Experts of a small language model: 8 layers, 824M tokens.
Below are experts of layer 3 (counted from 0) of a mixture-of-experts language model. Rows are named router (the router's row for the expert), down (a neuron's output weights, with its number) and show model dimensions 0-159. Each number is 128 + 24 x the weight over its row's rms, rounded and kept within 0 to 255. Numbers have three digits each.
After each expert's rows: "comes before" lists some tokens at least twice as common just after its tokens as in all text. This comes from a sample of Wikipedia text that the model never trained on. Tokens count by the router's weight.

# expert 2
router:100143124107163129146124150127155146114120107093124103107148126095153118105125135093076158113140108104121122085155125123159139121125108161121098133122094174109117191143115120146129087119129120148121157141094117203111123106105108169095197097137099132164129156130122117130154134110145129170136139087157157106115131145136125106185142135171139118103122143100132121185152142121121129118153128110135106115114133112111158115151110160127094146116168131094083112149093098121122095114110094
down10:119136171166119096074148117163092125131166116086092104152110163124160128168106127174133125117126114095124106077088175103134067121140126133130114100126131134154133108135122113137096145127115107126137161138134079131119145132141148062123158098134106131175154146135106112153124137115137124140100165099119077102142119111101131099147158115139112102087070175139137118118101143144147135108167143101135114142097128116116191122134144126152133105131117116135129188117128124112142135137114126
comes before: " of", " and", " in", ".", " for", ","

# expert 29
router:130145149103161152087098163138133109135148137154119129105076137114085126122118076145102155140107180140148094130120139139149118089166114143150159120120109128138124099111124117152118096135113145121168102120170103104096099160113168081137106157158139124128122103158140165106154142119142132135115123118134129139141153073154103153156151125112159150153079154118150138115125145138121096070155159102128077148116141101118100143125116081158088146141155119120149135098093109105136108133145180
down10:130161124074128122128104126093170127123128100143145122108153157146120116103124113115124122134111180149172153087107101128123158078133148074094104103107109107151129188099119156161107146130116140146126187093162105111173120130129104139140108114145116146171125138156125119097088123138145123107158129103129131145118169084097086140144107121103100152149156143111166154132137097139137114089123132149127137122113107180086100143141119174135141152113136114132139118127145099107132190119103110
comes before: " a", " as", " been", " to", " not", " in"

# expert 28
router:131146152099129105128201124119090100140136150089135098141126110134159126172136176067130131100131120099159121125119147135124142127088129158140105112104177118130136105118150130112093131135137144152131139130141109125086134124103103114147132128110122100117114082073168101107141100104162150140109120139140153139099126166154145141066111131127175100092133142114117110116155170118128136080099089154148107097097115169135138121173118153128165103121096153179170125136123134115132138143140119
down0:125127158160138139132130133168117100134125135093140121130121116129145111102132113120146123133126092154163107132140158125083092167133122153091122093121143141129127061171096113128158122107091118142148136134185144128125136074119127138120059121134111129123143137143134101146126099090094113112109137134159135079111126133113045128113093106158153097130150079120103164124163132126139097120148113136171152097125117134151131135100084110150111170132098099110088124145108113139138094179129125
comes before: " |", "4", "6", "7", "2", "8"

# expert 26
router:159127104114137145114107122109124111126130104154128115091096149157137132131111123165147145163090114144141138137125143119185117144145114094107150163114123076170162109109162130132116155102118125123133118151143151099163172080126167125113156104092145113120135141143139131132118153134125152125113141132139137140105133111173106150102154144088136160147131139133133108138160128158144148111090096090106123142148072159080112132108069129109104137048153156153127125081062140117140152122103138
down6:124106141122151135141132117138125156099110086145113102077150172152138093118145107125123130144157121151092091154159142078154146098145104135114087111099146143087189115108149153135108099146146127095105116106153103147118127137110099101150167123120155148093158117115141071131110178090122119091156146130110103125101125087084125106176105130138101138139150121116139121078099122170140104148136123145088102135143163108164131127181146109128108126136091115119147162130105153144124141147140130
comes before: " the", " was", " is", " he", " a", " had"

# expert 27
router:154132114188149104133129135119114124151128111138076113151117134172111137126134125135160135148101095174124124129134119133107101105095138112116141107111165102118122133108117057076121114124117137138177120129109148106099118093108147118096167138157094144111137123122154109151110165064115138108135124115160082136104098170161119125151164127094156094164124137159114150127145120094142073127156125082138141107114111127107106112145089116119166133152105137143119117189085137140128099142128150
down8:102140125125130150125146074107096110154172126102083102104120107158121142139141118113136149119143098210118113140099057128142142139140117168162131158134116127125124141118141127142122127111124098131081158156107095142092149105117118121139104141124128101134111142105178148107077164115166129082159082147112126117079132143139115125126183115111128127156181153146106128113162084139118107135102091143112116120087142102120143142145141114150120105157134132094114136138146127139096123142125181
comes before: " |", "),", "–19", ").", "–201", ":"

# expert 16
router:108102091125089142130102149088166116169160125133101167155129145123155151148108166100137160133134154113150136158122128139128121157155138158182103137102118122131169112096142103104196086091139128139126133142143139124105089149100081107144181117112139096103115116132130141129173125133144125148124151098121096107134123113126125163144144156106131116133158163153125150093124096072072151160097118103113087146145100093134149145111132111113126122111143118107124094193140134125142129122137158
down6:144071171112128146129090143128092157156095104153145116138096135110134101150129135117137181118120135085109119081149150116093135122126101139170080129133133092168157104108128113101097147162105147142132149127096070117120126103147119155149117110138150187156142137132145121125105096098134104086111110150143124122090143151142143114108126122166186128135142154119116138132063178118128105151116107137114125125121116142108132083142157145102124174129140112130145108151106158122104142147083166
comes before: " |", ":", ";", " States", " 1", " 0"

# expert 31
router:099137113108155165155117116125101140158125110131087095182093094120130133097103147114141148128088132133177120160101164119165149150149103129115137127120103104138152125128138146113144145126162129107155137135126106125129129159142125079154129108093106153087116142157129140111130146124091139125140103103176176148164093111091168141123115151127094167111102093126166116177099184152073141091145109137097136108117108100100131134127128130082149144160095160128125141135140123097100168143123116
down12:169124166091141137126101108092141119176092137133074102120134148153153126140178181153145101118159129125115155154116153100111163119113132120112146125155117161156131124130122149106114106110115131135157116123140111145122135143119094131155096130118125123131099050103102094169107120077079162108116153158142105114162113140120100148090143112126157113149118136135147147144120123132108171115118159099137096129152143137115100082135099138097113146127163095137132148101111139131134132047118094
comes before: " the", " a", " his", " their", " its", " her"

# expert 9
router:112131152134117113098107153134123146125176127147085073157136147094088145114145096126151152131114136101109110160155131148139134097126123097162198139139099161152160117124075128144160112158128145147121129101140123133112073144139087102145148121098139083114099120115138141143163170113075114110105135115120151125159161132162140084158082083150146106111127122143116161097080123130121122102117129134093107105140105141122110134168158136115124130162132108130126102162145129112126150180100144
down10:115143122129118116075164155133110123126130085184108118154173146128087149145092146133131156176135145123155146134117117109154142079120144150084115131175116128152110131169089099166167126124142146109125150118126116146140163147141105148086144131137142187170125129185126129141121096135120147130142123114118078115119122124101159132115109131163101090134117115155138116129143095095120112127145112148111142199127110140080124137137114156200096145164126153146151126134107109132131119153130112
comes before: " the", " to", " a", " by", " in", " that"

# expert 22
router:100160078125152169094116115136128124155116104185117113148183105114133156119121120139111121098152127124098138113149116148105138142139110112154079117120140164114160155118093128090126159085131133103123150121153100107092084115089139107148175097137129120141107131149161137142087151134122150097085114134103126082133157165143143142130117109082159178148132152140109123166107162156112101177158098117134121124131117107121138135141166084144113154142153138112102097162110142107131157142110162
down6:130135140137127112091147113108117184102132169107156121119088147134184119143159138129113174173154146119109153120143178134125133133171150113152206124144104137117131116110157105104103100163136171109108098091124165105096061117106136152118119103100115101193160134146112136125135126140131115119105116132133134137130096151129103150130137138142122133180098116123144120142119127106121137131192136121119130104136169165155101159144122133130129115131145136104139087150100113119112111131188135
comes before: " and", " of", " in", " were", " which", " but"